Experts of a small language model: 56.8M parameters, 192 GELU neurons an expert.
Below are experts of layer 5 (counted from 0) of a mixture-of-experts language model. Rows are named router (the router's row for the expert), up (a neuron's input weights, with its number) and show model dimensions 0-255. Each number is 500 + 40 x the weight over its row's rms, rounded and kept within 0 to 999. Numbers have three digits each.
After each expert's rows: a language model's description of what the expert responds to. This comes from a sample of Wikipedia text that the model never trained on.

# expert 6
router:514474570499530542417505537472501489512504563473498624476504548560501496499540472503488556473527521513502451481497528483521489452515557495539579507475474508438421512585443515501557512464561525526565498529462480448515502437535457533505516475510464525504568539532556558535470450542433563463542421462492525511444562445564499497486551484476440500430435468470455499481445524507507461430428471545452510506506506507527526539502478481437436459484512471471485512592519441539473475555468555429491479429502523561537455467442490507488471580469587436493569471527520506455483487514511485423408470429494532470547493507577475546423454419501483545551478547519527554498544478522510478494472515427493568512513532479492508510541455503499527515509587448457500480455539483496499512486491553
up4:458456511492454534434532482535544493563464512522478545479523458487524468555544515468488506589482484542486511519552517464515473506499502554469597485479477474482473539541434566525521468485495526550529441484472510517530495512550496414452428458513486525492475583480427486503498498470454498491539458530579494483465466515473532438500560492540491524466483487461464460426579583531536517430463444417576542451524456431396462464515484531483514496463512517455588478471493526500485463459490533570468498493467539569482449564527547467512507527524420447480546444518414493485578483413471545524530510521535473520490483453488527500512443427492498558535529397506491552430480566501530584426494470412532480454468473521486551532498489444540527492546513465475505511482493437463534490514522471
up5:473435524556492456517473558526505561493481525509431541442482554479462586508464509534581458547471452511490473539445540477527557515406532450446508482533476532544552478502507533530580547496515499572522370485482509514474527456593476543505562464486474582490547480454455497534487506511485505543573476512513491445498482462499456485543556494511483442480424469422505514525484599482457448494440464489518513520498568537461508474439441498509491531482537450519473508498528501615489533519502483552544562526521569526558531411473486467494463597522434480588490491515466478475432531513481482501499506468528494479499489512444412567478452471460499525492458511570572584466521540527530519468466501509485554438459485490532527519480549503488575489515474484491483560452538478498501524500507578
up6:468466528516506547469504495552570481539487601467449513567487547499520527581476452491397552545438511465523458506537513412497507502477535530494512486492375466532462463505460488557591481513524488576562478495505534514475502504494513434496512538485435518498554521477510503490503485601502494492558501512557535595416495428531439518586540543490563516531514499531505553445547492457508562562483536505463464489502471538491490544541460560482425566522434456472534536475497497532486484505486418437618552517565472506528532457531486437458529468453525527543498495545475517458440509502420526486512485489488440475511538530498570536530565480525476492483454465510445491520477534502487487513456380466514510510484476541545505478540527458530515495588483475507492446520454539485519444478469535
up7:460527554557512464490462558445526455462491479533495532506481443550474514547523528493440511519537472559528504360551520427430460487533506515464500502483455487437488489442475462541455514501503596454489482510485468566495572496538486531452467488507378566522534463487483509422559558565458522536462493479506559454547419510490505458456480480461475429480522477438529482460536498473502463442506495483472537505564493530543523449506498502489466530573440504477468498503475534544556545452578499548557543477462544480510490486516447551527565503454524520503471450515531494497470537554488549562493506472511542516529478472596569539462566563504482500561480528529503505447483509467493531437510502475592578460462454472593453508513543507526463490484535472493494482425556531389547508477508528
up8:535445518491535465501501479520461515469529528550465531497506534485422433572469516456441558555501441483500514464500516485506545515471552439481531534522466507453414470534511419519503501526526471533459493543559439465568480421484541473514567585516540482539549501527463502522508499489566478418419509493512458510497507484521521542501556468444488571508512486445493441498502553407455541487423513483501558524513524532494483564495453464458472495499500513510452509557525588515544499430502540510434556526484448516462463612536521524490522535532528425485566552487443509483490535480471551455493438489485533533510516441523525483425489525544497523552459437511443445426421466506547463528469492480528462455560509490532586530585531546481477425492506580533483502501603483439485490469535514
up9:463490417493433551506468487475518487579409535501567512444536471490471548494542448523485529502583547550494507460478534507513570462528599470571574429465490519490472498576482496558513555471514552509467537506471511505543501573465498464550517510583548489511547451505556511459471495465471515495519400546461483461468470519599497496466541518447474463490493450524494547558427479532511503508507540404510582551547594496455522556484506522488443519461512463541510519528503490532483500509499550558488497474471511574587526504501513460450505463453499492569500533516550480495468512495491492452426575483432502508482473461462484531514501514488465595486524538488492526478465403519508489493394521455495477578467559454468517515494432471488522443528558504497406524549478511487508443474518541
up10:450451535433530507549509498508495497552453544515488538489534482455503568538521522558480454519596456506508423410428502502491482522485480453487469576447483542490465483563534506538488550496481513528526528502523476414491457485469481493440502470521518440519498511551562468533470506546471473475496477545494532464483501627575484504483542531521454505516480477500490460423464485488580480464508461553448472542488525539472575536538443518532535490423492463478463568507500496594530504522549447476533527513591509523493471459492549480508583546568486492511496449582506518513458488512560545538484429538524489553486439578484490526465481538497441516556536455546472428443493451516506547504431578443469500519514509434577537507447416503459535483487513443575478448522453460502508476549418509
up11:467514462528463474525485513597473494564467479486500493527447517524496534487491574510497522481480532455523506569539511457511503511499452525440518462493550496476529508538509502561447534537561602447493443461501523466540524485534486491534507577490525474505531500496437471462582531544537532484521462453522473553520474505536519458555596534443398459552551502496445601525471500437471540489486440498487508422497471486561489478496487471491487553492496523507484468484530428440480485525445509563486526603536495551595461544521519510505551531512550546564509483511517432458509508433529456513450487492501427490522501471495462575529543428567480535589447558444499562480447452563469544454490453468446447504519532462464470476530411515477452598508576507478543536516502531486481566462505529
It responds to: Word-ending suffixes, mostly plural s/es/ers/als/ts, plus sentence-final periods before commas or line breaks, like horses, vocals, scientists.

# expert 7
router:443468518505524537461514511492422509479507488534531516514491491530528515431549436483477503487513506472561529571452549442478453427534532510510485533486458474450518566496469490484500468489458548547540501551428448489543571499521517494454455524459411508498493470547442478538416502513508541450541511487545523497481541457564484454503535547609419484489457488476488470510521511447571482461475469532446509573486436536532448506537473508482466545480404497514516446481484462487493517479511534498466458394545543498463440474425525561476463535457468462411568487543479450478463520450461554511491480432509480436508422551493552583453473431498448527515548495474552482544489460561529557484535561488479496505588542539470471453468528437448539552516565475499519509442535512525445573467462514
up28:450484475488502502480475522543463425468480562441438555425536539502485528569505489569466471544539557493550493501502525490467542454492470449489540529537464484507454597494531480481570528486465488509498460423378473522493533520481495558494492436503496439482544529494459545508539520613431481530438459521462538411500464483521498578493525512576527467449488482476531523570509432479483457419485503452427546509499502454496449539490524494460544482543546533499498503504455448475541411500480539451527499509502490582458488481550555506550410488467467475588548473430469449498511490463539501523532464460505492475499495518451541477492533448491474440584543536493506460477481537583528490530542476531544526429510543510450511537473502424460480429476533503469532530503451488543386465530503507
up29:505448509430431489486485516498495559488458537547480515488524544529471508462466534427539525474554547550479468523504542495458496509530474513426441472547465464535503552458526542532564499456495524456627507463507467502451519513550461523449537586556496492542539519497489519590449519583459524472518442412451520460488524438510565539450507503498485472498537500509542460622476505516559599501478472507553511524458463556523486561565506567558457446465528498505462511542475457535500485461454475517459479522535537562543460520507527491465485505594505547537520532538520492512540502474568503424517414485575469521485485496500437511488484602544460521524471477478508537491454414474551447478486498504493491439539506500506462443424569557413527518492458500491517482521568493492549464542551523
up30:494474440488506537471489516509523450496509523574498494503481486463515548475455478497420514470544499473491419517453540550566515470501524515532443488539488462495464516529513463469499489440486567556464535454545487458519497586508525446555589400506530470447471508493475502560387550493475562505473515490491542455519528493525521442504504479486494499446523479586424506498437548541527475444495572511508408539510556509544455494504438498542502515550470513478491502500506479574479428508552602527399425445474573502504485496480579508503503500503473513575569500463552516485446472482493505501494514481491484477500414539498543555515501495507501528499552441549453425476499479617515539540486493520509522464490517462468438489476485486462540559575506482508514586473587494538424520433413465
up31:452536437574538604520526545474461525436542471523558521533476505466515561546483514574491442468503594479544519493547476422505497442539548534493530515552469456510432527447546510500488487462476466510523486475456493552528546514521490543446509470512542464446597479521545447482520447457500502466479491504472485491452484513552452496486405566504532578489507493480470530482501542516573457500521587544514449510476489549563552538482546564487473499535511564554532475479478468521518414440470493477544558520470536493492468528494580488503483496476481460528477516498590419501509556456637486525490522489439549542502518574458526500480474557465531516486419509559467414496481506487462511542480570512469504442512491573509503450460546481459473601552450491463562495480500492480527513466464485
up32:473513532395450508508481510523463515470462526453467501482511493442532547498480474497473517454491511461502528539554459514488532447542545489437472571476472487462466508462431561468490537472445529448475516514523482551501470502462494487520478499448478535519546489428469497542515475484507520526550496450540553403473541449481528515499446539488554518487484458549510459420500449513494511482492507454637535489521539424436474500429470500555466530528457517488500484539559516521544505460513491580471499541518548512542528537528480506524501426545514470544547454505539500464480524503452493507560431484542549500542548495429593499374505481568495526453510499433546504565513483454513571394435487485450402425516446474474484438474525448481481567491510504554562403513545532441497450535467507
up33:519495551449514407497551427499517529496498491474475491547568486510482564505448554492493444521531482454491500456510511450504360464543490528473539475485579456541468461495492485436529474490474468550479505503482514475545541534526542509483503549457514518478498527498511532501479487475485492482495531499479477522525539520503500453537583532493576530525516497523483414533500529498506419532445513526486466472447473515554443477470472526511547493576515498576496502444517443513512525461530551493476424499528459479508567425449489554513551560386581468449404555453458442471473465418501546500534499499511452489484574530508522437468447504529514517504441485437528547528488471484504503444607455425504535456398508497454433481438506501510484533507535533428495580522493435463578491463436542
up34:477486449456593497467567481537459487442517494485425470469480490504460486465512542505492448492435440481455414552487546445524466487494505532487457425468512480470526527482433488500492428452448529490515458484506506509553500478514570471541446452448482431512505448504447516442425503468456582512514487496542521459509515542527502526474533539507529473503457520488497441520543458446513497488490527452439517557416502563519449538573510510408531508438446375562464461460483404534570514514583528465507545526463469516469470478561514541544521450518504545496510459525564526437480538457537511515571534493533479484541493506571464468480452525493489513482524545439476489487539523558499485547489441485451527525498503446494503493486541549432545466523509469551527454548611385450494535486464539
up35:528521579464527539457535487506536522475414489485481441515549544508524458515540492496476469431523473479487529477526461499513489497471579459483535438494506442532496483490443406485439475495561469504442498502475552502473471497478487482515539499453484508474525573534487568511532467576562534574486494538511513451461515500544481554487496541474517503515587527403570411550513471478477433471447420608582434564478546461505447503461514507504460464499478526510487482478526461585537451541440518474501550526440469509509507489499496492503458582441457429558546495504537500440429498433473490517508539387478470564463462506467518534500534559489468555532550521538541515416474539509559539479493451509525509534466540492544420506463522477583456566496531514547550484502537490532453503500499430
It responds to: Verbs and helpers mid-clause such as is, was, been, may, would, not, and the word a or adverbs after a copula.

# expert 11
router:540463465507551499535501489517544508520456521452530535547498507531533469510461514474453570468588480460496525566462614439490471508495541476550466577478483517450447504535509458443458591483528488593475487548515526470566508501441425595462509502482456545526573421512520597529494494573473584488484539547520563448456583468519462455504514559480507513444477471491475501480465498502492545551434513509505528509508531488490542509498473463420436557476446519554474468555463456573545405471571488412512560458473482505486456469491439522493487564502482467470535557537523459527501489471497533439484518487531520502477485545490504504447457482522471531534536464527501538479528505525568533546458525467487568458509502528484508432509433436483603523522486500467480524443504520491558573448505540
up5:517531501447548502478528509466497423523495577526446522497523509480548497538463497558484545454503552460440480565439547463507529525416569417556461501502513549529493558467510514477397566469549517541514496514557409505494385560393425546532488505527465505503538586516490551491515602501531426543482531430542464519487547466538521498533472581525441475448549440528555539489461498520507569541510554533482527487480503457419580492460513471492526535396492543519500486543448496509491443511547502471502547462466440487502511517490515512425562525474475503470536458514484523520516533489498436513483492522518503571531435480434490489491517471433502571550474545522502476470484499528533546524493471531512491550569466530476544518545512504455535465587512491501535560517559480492430477501512521
up6:483496540461562572466535448561510446545473570479508504492501502565498508521486532481461500458508451476450435518525487467455605431529450561548544562483513502545490512456452508482455492483525473510467464516531458559533557470483497521552507518442406538541516544497562464470447522569527519532498457549540492503418507500513405490558445615427453553474514595484474514513496451513460473478452463523561521549499560507438522524519528474491495574450398464573476442466584495538477474461501468495533521492478473464392488474578494575535503526515491529483504480465562488525497481473470459582450463490515463501550538475491549499490519444553527490552454503494548515465520531550478508573517510492501532482563455485527507443542494560489445488554472517549463532422497495508511477544522543
up7:456467515446535491497435532508522487491473558480485550532471511428501565535517403489497512571521498520464544460511464423580433487479485491468441519473449528502449497534523465572441444502549525513405463506481527483460503499433439468532547499517485500604568471513471491473462469500539575505496507545524535515466514521454422474566543517483489530478513475422477584443522548433530503495522514463485463517525492508415475480498565481459439456553471425548489498519520438481528512492489489411521479462540460505544415539517531475518435574500497510447487476582474471508492559430539518464464553607545513546503514454466450514501425462561496515501549573513486581516447549466499517475520477447422496531531444497466478453522457501527499500425501535553551506519466436519480502519482525
up8:518445510467446529528427463453444499498481486509393496519493552557470441507488465531539528513509452524482462539469490533477521476530568507502467481456467461474478508525478489486500534483501471547482533514498515497509526553467453550494548518540561486541525537460516536531525387472540536462483545542533504432478628489476483511537567567516504478468521519372514465472539463508531528499577463551500542487467457499409415471461522460493438534505496496477478535500555530560486455442517534473479450428518459520520507531466450536498529481551586559468530474497516495502496509512425489522461583453542518551521493536460489501460496493529458493566453526568474434460553532410437560517553462484521444518534460479530495552514496450457496542572586538466468460433431441463493548517485420
up9:445511476415503543574535506452485476463510475478464473484403494540433527489484453543540495548468549503503468487534509492497509501494497500482514463467469430540403500546404516462450541455556526542445474590554507486436501529436524473522481500520507526507581511526505507544489506607457535492519429525475513440509518487539543585460552506548511531473441542482472540540448431509530503508484484559502468555430536483429522504474473495536477460555456510520511523560429432543616507503534533513495472563439464475531452531566468531539585471524447477488503562498474519489460541546464468430548507467513452541480546466499517481452510517544485484462452442516518427400507535454496549550530492530405471520559529509420505517555538533496568485521517481483511519435517481483524486473507541
up10:408499503462495475496512513553574459500496519462484484533499578533515450485455509495566543456501549532541455488444530447473469537408525503490468561450506479507562448510577492488426468447553505499506476458487561499493432499491489548411495456536493489399564498482496508482478517495547480461505522525561490487505518469517478502452566478475527517515469542500611494486463498463467495476520541486446536566511464393482511389483487492510493550500507501481531495492491448514544530502570554466515547528503512414517492517513530544463454419500514521509549499483522444403467548468451472437464478472449513497462525489509535457437476548528459541478522523483450486426449495581590488446532484547430487506491492455430466443552521493446551514569506480382477515492497480591575539523509501
up11:518489364544539461485435550525544464546459499446552515475566525505573544485458512517503519517522542413529481546473539516456504484475494495541474525489487457567569495472542488521460473539496447457420508470471583509557516505483457544440508512456445448491504412479433553483533469533422530428522415489482539555518483541508433501525568560424416542448523503457457464523530469520438507600473557436504486536477479502474506479481493446520518482495485517479535504502524478513435462410489510472504507520440448554525462447552524522528497545552592427431601498523490466495397490482525480534446497494423451455499443565501496477530400487495509483490499485512505477510478514541520490513462493497510521461529521514489551561510493579484457548462523485518503479507489463539509450511534526
up12:476477515518567524461508592445419517464522496451518509539545530508449496569525434627534473458576415514457499575492506483479454491503458486517508525532554487482513455448509506489517612420478506478466503519498517489452511490512511557571468525458496467527549445509515533504600491549562480457516522471537522480509531512516462555521489602521497476514535449483523509514454478522428521490447482550471531429474453525461491504524544525491544454511521447487540505488501406555488464493483468480499505462483540471489490512514436536504489494525448508439558438536473543526418442418548435532464463528536471540478540477482474556531542548513486492472500608457499531435494508432414446434478565541457502453487490491525482463570535530481383482543486497483447506509515511579502511486506552
It responds to: Mid-word stems before an ending like -ing, -ed, -er, such as go-al, produc-er, enter-tain-ment, recogn-ized, lead, play, serv.

# expert 30
router:425512574545533543496461586442485483461465476536516548562442566570460484407536472560507502446530501456517467510486529473465486488490458536540472478560517435478475532477460493500543509441492520513537419540492511495513556489436486477496489461412513509549594503520439588497472499520485525457533567515528550438487528546555527483451499493501513517447485547513412520544509502544487463503534481513473519495523540537494466566509466529441444514432510472513453515570519509497490542507512528518452465411518526539532465523498560533486480527478479460497506544530515526499465503446497507513429509427528439393518475534456547474482465474519447550584567545514548537500453426511574535523522488457508513465537529581502471460496491503425524498549480489488410505469537499521528591381433532
up1:537531478567417511521512538493484455467541508495452560531502467525555481490494466482494434426466432489517528528539453507529469496527477493499561484536504551495434526548513532560515599435590520505543414503558480539581532459432515509469450528458542512449482405502534514470518534514498487522507469516468472435515551476505530461466455493463472491513525478411496536520502488448471482484446499464466528492451514509475521461521546503463398503552415558575499526530478549516457508484521475446509526430511434515468503471568518510516474454508559388492478481598468435456458542479590461533551572494466486544450482550467509492583446536541476450480534541545538525554524453502519438450470515493506497486497490470546455463519440470503487515598516482541543435510527504487516568427498481
up2:510479498549461572465479508499478517488482523494463474480493535548500584499522477516509566483518494496528482531479522517499482514499576542513468428560453477587508537525511506524488532482543510472502484492441539480469535556488510556488485473574469553443462483565476467507551451492497514481501513468544525487536448590504503555502486481494564504499556484465498496467470472503570470413564526484496496513413421586540596493459486517399499479538536456474503427485484442442464472525399514512475508513499522486535549508537534536522570504419517553488574481572470570500509484534500525442476430524571493489554541457491484544516493469460430488522441495492519496455495544457490555483475434549611549510608513497542486531564489450410479560494503461500422460437504572505548493472447554
up3:499547538460562474571505457535511591481522414515495548470532546561444486477435520491482567512538479487521445500477520469502497551491476461527485478569427529452529544537421463434524467509480436401556463558447463556531488494480559419552473481465551525550458512458586511533552540540567434492551497447558488529472470522603488505524554560592500452473570541474447528508470491465505513488485516550528526452486513463502467528415500538405495535421512508474522478537502475506502515457541450480458504557474492523517529490521467481456497513437419573410550425530522451500526493535515487544470506437499480533578517470462545482451521452519539526568519520550541518465581471503543501490463531507478517474465521536532530473530547489519481490532567469464547494548520482465497536518504502
up4:517514531520431510556500540532490415557494478409424539479503498448450636527552536532511529472479511515519525563523563538448509447464518539456536520533543504457438495506492482496524524519579496444486503564552589488482552441448521492447451606500569541502504485493486498495433528563489439564561415508460463514500448539541524459558500441519436505515558416431445475554533518508490521455512477457477472463514451496515500513522531517479471527531460538511467496515519473455487474512515522555469476514507526531527514523455505513539595483508534513497498547509486427478489470534564486514442515472472555444546447509420452531507566520533510527551436498475528556533517466473501438494508555544483466428432422487499478475563581505541592455495458451500530492478469519481486540496544542
up5:560524605522526538458562533508491420487579426501491539581524502525497532436501483530591439498500514558484555415518528470447459517445530528503471520450569457466442483499485414472518507412568472446468484552545535480484534499505515512577492503555537535545511502566458490534531539472499447520430490427502458443422514548513456520503499439454513524438495498545548509475459522544507528473467453527418510445506554543487447541535483516492519515480475515513473517540478519513496579530511505546523476466477558525471507463540456448452505466463502526507470601552502510507547352446423495467514530512500465481500495471516466572454545568507427529491488504494517500452528402484500498472453501572537498446492492491552508495436492485488486501489496460562468544486540530455480471452561515
up6:480474497557482552425506477450467513472449605548446542511499426475465487498498521426448482488470493507496496511536515358578493485462555540527492547555539456460513491512528568415468485569509505479557528475457625436492516537459521471487484518464430527513556504489514483478512461538522513518464459531554525467491490451549447525456479481474487429451539510567577551456515466528476548543513455563511393450525470513461457544540467488504469461498428412456465494446496525502496554454475500534511439536544440505476502412540529519504410518521450471476502579490466497530466537472500522464473439494466540506511468499529515496479537509466529489542467499476546504512466539526546543472519423485549506572520538578507436479502558520511462497561548574509472483496437517527511501482556545
up7:503367514505512465516524519551489492528479495486565509491435467482498446491484425577473557495434477530515399517514471510477530530517553530488457482599472580489532503486439506545440476383508548529527421452432458507512521534479557482509500465476462481537525484510482468532492509481489501533484480504526512528415541500487495463466558517500573499456496495480474477498509482504438519596524502402469505456468407495433500561505497444461499428567555472542545543507460589475485511470543489497489527468408525548510534475506490553552471502440573458526507566532479476561424500505441531525509436397511507514532514515449508535472503433472518482459523495487479512491496466521487532524521487462466522523450494537519468560420516437472404512476514506493495515464426424460499508497429446
up8:558515470495527520480518489460560507508465532511468496506439537543500472466459500455594551575553553454590528525498547449540475527537558523522484513501449441426484430521511510494538548478605467525460450552484551562550473485530514466581508520539442525469550496499531472547456512563448537520481478434537484531496434479530555496454441535481496506512513493493502440489466481544504467540588459466482416526510436487498501547490519551484524572516416512478436521503472549539546556511540565486553483496522510498463469519511529432456534405426523483463554528523513535465473505562469466500505528505509514533525479592465413464472604505528545484530512518509488467493510563451455523517519507556502527525506512421614508481498458447441534482476463574504491466477585539534499475442536471
It responds to: First piece of ordinary lowercase words after articles or prepositions, often prefixes like pre, re, de, trans, sup, like m(ould), we(apon).

# expert 17
router:504559535501495548508518512501465482505509410499499568499457514527541516495595508576511533475546503496528550544486545448490487400475495495541521568465470555453499435474498511447539501474522510564550566563461495514526492452486520540449490551411464562489514528559493525519447510535490534494556488496507542480494539440535475518487598555560471440416509481420465486534470489463506484486497444516460486561555489516494515477513496474474468506487517562506461462551445395533548494531520540433444455462531490548495501476490494523438419489504491425462489518547540422506442550506531529458471462474517531419472491560486524522489437495498483566576414538492531540467530469540561605470492547519507469504572524510493447444493516486548544581556525524492441509409525497472500538443484546
up0:483543530462524470381486436515472456524460450499452535555480501517553538546488526429502414603517530515513509466575463511393508480478524510541495488477505482500500513535508511483504498453482457524473476559531436460466519473533488469506492518538524457489562476561471520497545503514436553512522494471573505515490460517496451518567500547424528462473508483455467465530509466538487470515524526426506563514512510484513413506486512467496501502468509487598528457420548474454555496463490513539466486512454559503463515515417530542484485607435511444517461475509516476527533503454542565493436420495494497525546549555497464505609428467459437499558465514426550520466531516564485468619535547552528561487487507508558579521514490500549449492525578496541512444483469513435508502557461529
up1:545534544505412455533455531541522524567530474566546527500503546509526419485482502542496473485488466475479489428579463450476498494493433464484429466456532543415526473593405533465483566476515511539524545530501480473562521491487498478517534548511493501484459441503491488582502453647535580521527500583506440484450513436496518525457567477523518431455529432466453512543457462471447482479489565507510472520538491505481491597541485455543498586476572475503471563474506498554526496494452497522480504513445516564516474491536491570544482458499413511481506508504491470512504465450472518484469515426471513449459500516473456474493484470533478509524465559461486452550493599538510469495503447550539496497461452462432482456555432553525487436485504447431565521527541492487530534528441492
up2:412467507568509487515516399469510541434502454462423516486493535462501504432485492502466501441390476499516478556544480458537560542414482513494489476495539524531502437491420500546475521478461479549499498522462521478514502431505421556537508535423462488426575558467534478522468498486478515566567497457525564557461472521462577429527485431470534469492490471494470475498508450452521449501504492546479477486534549482498519447502559482491550526561474471533471483464516579549524525424571533411517454476481484491503489565539529485543531520506492491461509419480565459528478537489456528478526449468484491486614515492486481517411527504410509505448516516437487452493483489498577547473515533521491461543410467476486488443474449470498499455544549447480440476532549523508522472548544583
up3:468508533505554467493446470505519490571517460468552510516518580477471524505540505567486536573484501448481581487538426548574551553527539484559512513532489481482499492541514477485483471530549516458504462518517443447541558424494462463462521429542483493541516476563481499515453508458480533469554573540503577518496498524533551471490467520488454524524523517471528570478546548455440558402460484495487489526474475470487488481525455448497546445532444506549496453527528412459505508563508571499512406557519534504482492454449533516427538581549469452492487567475483419501540441464472407484484509477517384506527501502482399520487521550469528493433521502528531509478390556477494499490498552455496529499501491467491480483481558564535477530601503573452449528430547509525461489542497498
up4:443466535433441556604466500461423522477537483460532547469461585577467502493479528475497528501468433485471521486451467495517533486497465452562510490570490572503525552510487525500486530549480489559527496500535456537498551445534448480483531518451479536523497481501484501489518507468500474432487493489502494492452543456460518453473429467492533509537470491526602491533454520513520479413464478506535522530536544551539407480470542475451446570554519572567538467503554517424548544496503584543544498416478545557503435479404443559486501524499421532504543507542513511494440478459485460513510503496475500518435531579435499511499473551504520463491490463542482466563520552474560522422454517530545528489473511557480420519494573507488451545523516502537547480580508411489459462537560569
up5:497510569476535544555593552582546453539446509514466511531517474463491608480489507513468564539555555475519497533536553493497572518443502509458498480520540497485473521492500551547475550469511474509486469438510526556487521517502497490389563509489472458567449487487580530553468485490577553496528559472504481567421532491566500531527515554493508478510502462477460507574518579495474536489531502546479547524523538470488506495516494475458495474499542517510539488470507454456536462528558500485495463431534517507541486466578520522504485548505478518437493504541479474494618474411621551448470472507447509547537553507525500453564471536553500538454420476500481554559477529513504522454552544497559494448532570467410444546431487553529547537521566453538480528422510479481491497549482548
up6:523512432481574534517437485521557539488512482553478534454432470533445526476522526489515461513532541488552521523524513522456484427510478602492534480486481501503556544474519474453518616465542493499535549523487519553510506474432464496414546443456478529524595507549510520496535430477545476446498586479477423523445517520450419506432578509519513526467530464454464463514489459532540494550542527534524450581472529504449483457579492499493512507508500475516515444459426448453508428472482524490485478483531500473523538474443502440509528477516483481520521543486581555499491477436558522424450492524537503483539493490563500520489476462514474533495508452506400584472467463447451505434429479582549430462475506487496533551520449457545506511494491419440528479545487548479591517506486420
up7:522535523455463456472463571480502570445516505536528574573466509516528496428523559521508470493489507458507454567571515451501507421563523472487479457586415482506512480470473443600473503473462571523479586450501499524438511508525449532481528485479582526423485521522509520531435557480413519517527513488458510529486570437495496520513483555481489461463486393514510461548554416507513517380568515538445481535508493508543565485530483520411516522462540487517475529579561454487468545542505514522546514561523517522540503466487527595524512491479469538489581513488436496451524542474517499489485543457492506425476462533430540556506484446521504495505449497487445518530508480552484506551495415542464534482556516514507496471482445526487538511514483491443560451518456539515456591519533492
It responds to: Commas, periods, and, was, on, and biography event verbs such as signed, joined, announced, appointed, at clause breaks in life histories.

# expert 13
router:496474543507512536453500488495527481450476526486495523517432489529505517403520497513524552527472409488481498562440535513489502457515509508570518560455487504466399517490451500461529504439545524525587494566443513459556504493492516443449491494462454558573496500499553535526469497476430533460528532509537532428467506447554417499484526527514497509485437507513517494433459409468537486467497506517506524571605486539535428547467468410477455559434457526565443450522460483510499420513591523476419467404558544521500449500429524548479557527501507464500537557546546467443438539457483539482490462494499497499512470564496547551488487441516425511506510567429490514514465499562584554489481566448500504476563524553496471472491500460491512563488523442510529537465521479488498523451516501
up1:466448507539551508463472552508496427468523529464525526503455552562474506496486501461433539478472513456544486449507489551475559577440473465581510558537519491470597536503511509519526543466505409510439506504477486522547470462621497516454511480575505520508605480425494510442478525460430497449514547520497516532520571517574514479566554489507501489457469544530503465506424533458557473402539513530488461581538498498504535584510470528485452468452484538540505503479513472521444513487490522504540473478429490490516445508567448566471533523454510480521528491474430450519546537486486506447506509471490495508509540534516447493497488492439543508446466468459429492583542530444574542602485537537486465410484525482544576477568548469489464494518495449541499520483533482563467479423439507
up2:498526456407525507471491533499494479449454492531516526569451528499502582485532596472511491475465430484472402504432491438574523461550530571515500475583413502475488553545506506495531491418456504508554540481501482439544404444490501444518501470497478604502496483500477524498488503513494539544541481511430534524517544472580514424522476538426547491450461558468459484445526510519513403489519434424474554535519486526508492464517480507515438499511509484521472500481466511441544518513516561504425526518473536547501410493480536510513541432508506498527513419500439555569420509476496467437519452542545544451508511461491466507538542532470383548519565551483548486561494488527493547517535492524492486525440485504540542495525492499481470552427512473539538516504475528517492616474480521
up3:515457516546471510490461461484533490487480492483544556488474517529528435493529503473507588540482487516469498483551511540503424548479528472523469470472477521478412588493446507451462505509547534520486499501438517457502506482495494489525434475607460562489572536496512518546468484467500577399550517486506510528472539528495528542471410542547503596458505484545471541438511481534534480474531537487496455450566502495470456557500532510447533593530499525471490498509462495518499488519518516496480434451435602435466510453528541503525465526522513505532607494460527457492533577470465447481557417520527481509507464446459432495548560512497475466552506513424423492488466459582502564502577508505535513464446524557481535494478423514448485430530481470580576539508465456556542574483488429
up4:543481455488573500553426471506503580451457537532481486538494532516538536438449500503460471447476533505599514488559528486488516532495485576525556504444504496506487481509390513506525489506499493479533516495395499507417437533537528482522497471447511546533572529648513524469533557450528558543591544510489554520461489444482526503527523594472517500506453486500457506491432477467487528504525533479516520527468438476472447507566513531484542430530480517532451475469527549561569537526532537456591540464418471432491496555483533497553537454430479511419489523421535559545453479507541513471480486472516509526489519486559514477505437473523548488527488439506510480504510514446533491420512476527532503501489481422480542490493485529499479470566495520562455562493492529491572489468582590
up5:506449479487515447577514545500507500482467503525506545516523503504459503476520460473449443474416482545404471464566559505506538547560577488508533510499534481545536502489409524513513531503514503522464496529486575511507482496500595550587496543542464458544489453417606521486478586530486512432460500496519542539469419517525452497447535552525439524531461453421460498556469438497483546498467497476539544557515474450464496472508454446511501418498544498520486526538512446462467441429470467475443491487469479550519545516487493465517482446430463553528507517529495455497530503467469547432513534445486531537510439516489563435538506577516426485541542541432475502546529454473522510536449483615474435509470479474510444449443531501512507479443486461557538426511475506490434577509542524
up6:467517490478485533510508569553545538504588508534522543562483551499468556454537489628456529520515529573453541495441494477529562519458520577483460517503599562428555520502443515452507486430443506472494580541507482437483494496533504481506491496492444485491523452555555536481539471498564507455527502465528495466519453372484582501548524465512516483428540461444570476460437472469543440537506533516474497503534485473509439549441541539578485580463509536482479465596517481498505477569496519451441453456493551466545483521555535524489527545517508546475531572442471492461459502465465462518494424506486468511508512522517550573449443510543528500485539504530559432499524454535544519481498549496575549494531510515488514451500541451431413481511524501515483445482500446510486537517460493
up7:550506481460539569486518530449465526517457520547540461535507505482452582509432464491565505537553479475472503553448543546528519442513471475514430535449473588520507514507450511479494501441550475462477496464388526508453532488505554475454450540432571475470477486481492452502457510422409600500536500561526468436547515523469476460495594473513488562491417425510464423491487363547471549540485517515510470573487505472472477515521446475483516528535467555524434543468473562550447489558475490476480502527540500549514533518499498586462501470504446526490490544493477496497472525495472502510572482465526486459553477519491531496493449438487489537549579555469529587535449484538468510514478482455432490426500496451491476490525444524476461447522524417494488543499521483542529458481587470
up8:478443487532459508455532468485491412509547511477495579471394495441592475459407478466516510461586489477467460522537461524481507468499518516646531449476546452514501476479501529507455456452486517504502479506424549528544550519476553472497437474487545479485516512463534507503456460500453496434469545521559543486551463466464455499566432546533459416506587525523499560517538471507523526492509500504582510553477496458534498508584488497423489482453496462527466519476469460511557473588581522482456458469489472518530472543433482532513601506518492507479505447551553410519526580427470486506546456429489526494474463534509461517490472488440463455520508520526501505535472528474607569527513522525518473525443495470469469511407490563539444482493467507523526508486512443486498550488489523
It responds to: Function words in expository prose, especially of after nouns, plus such, these, other, different, many, using.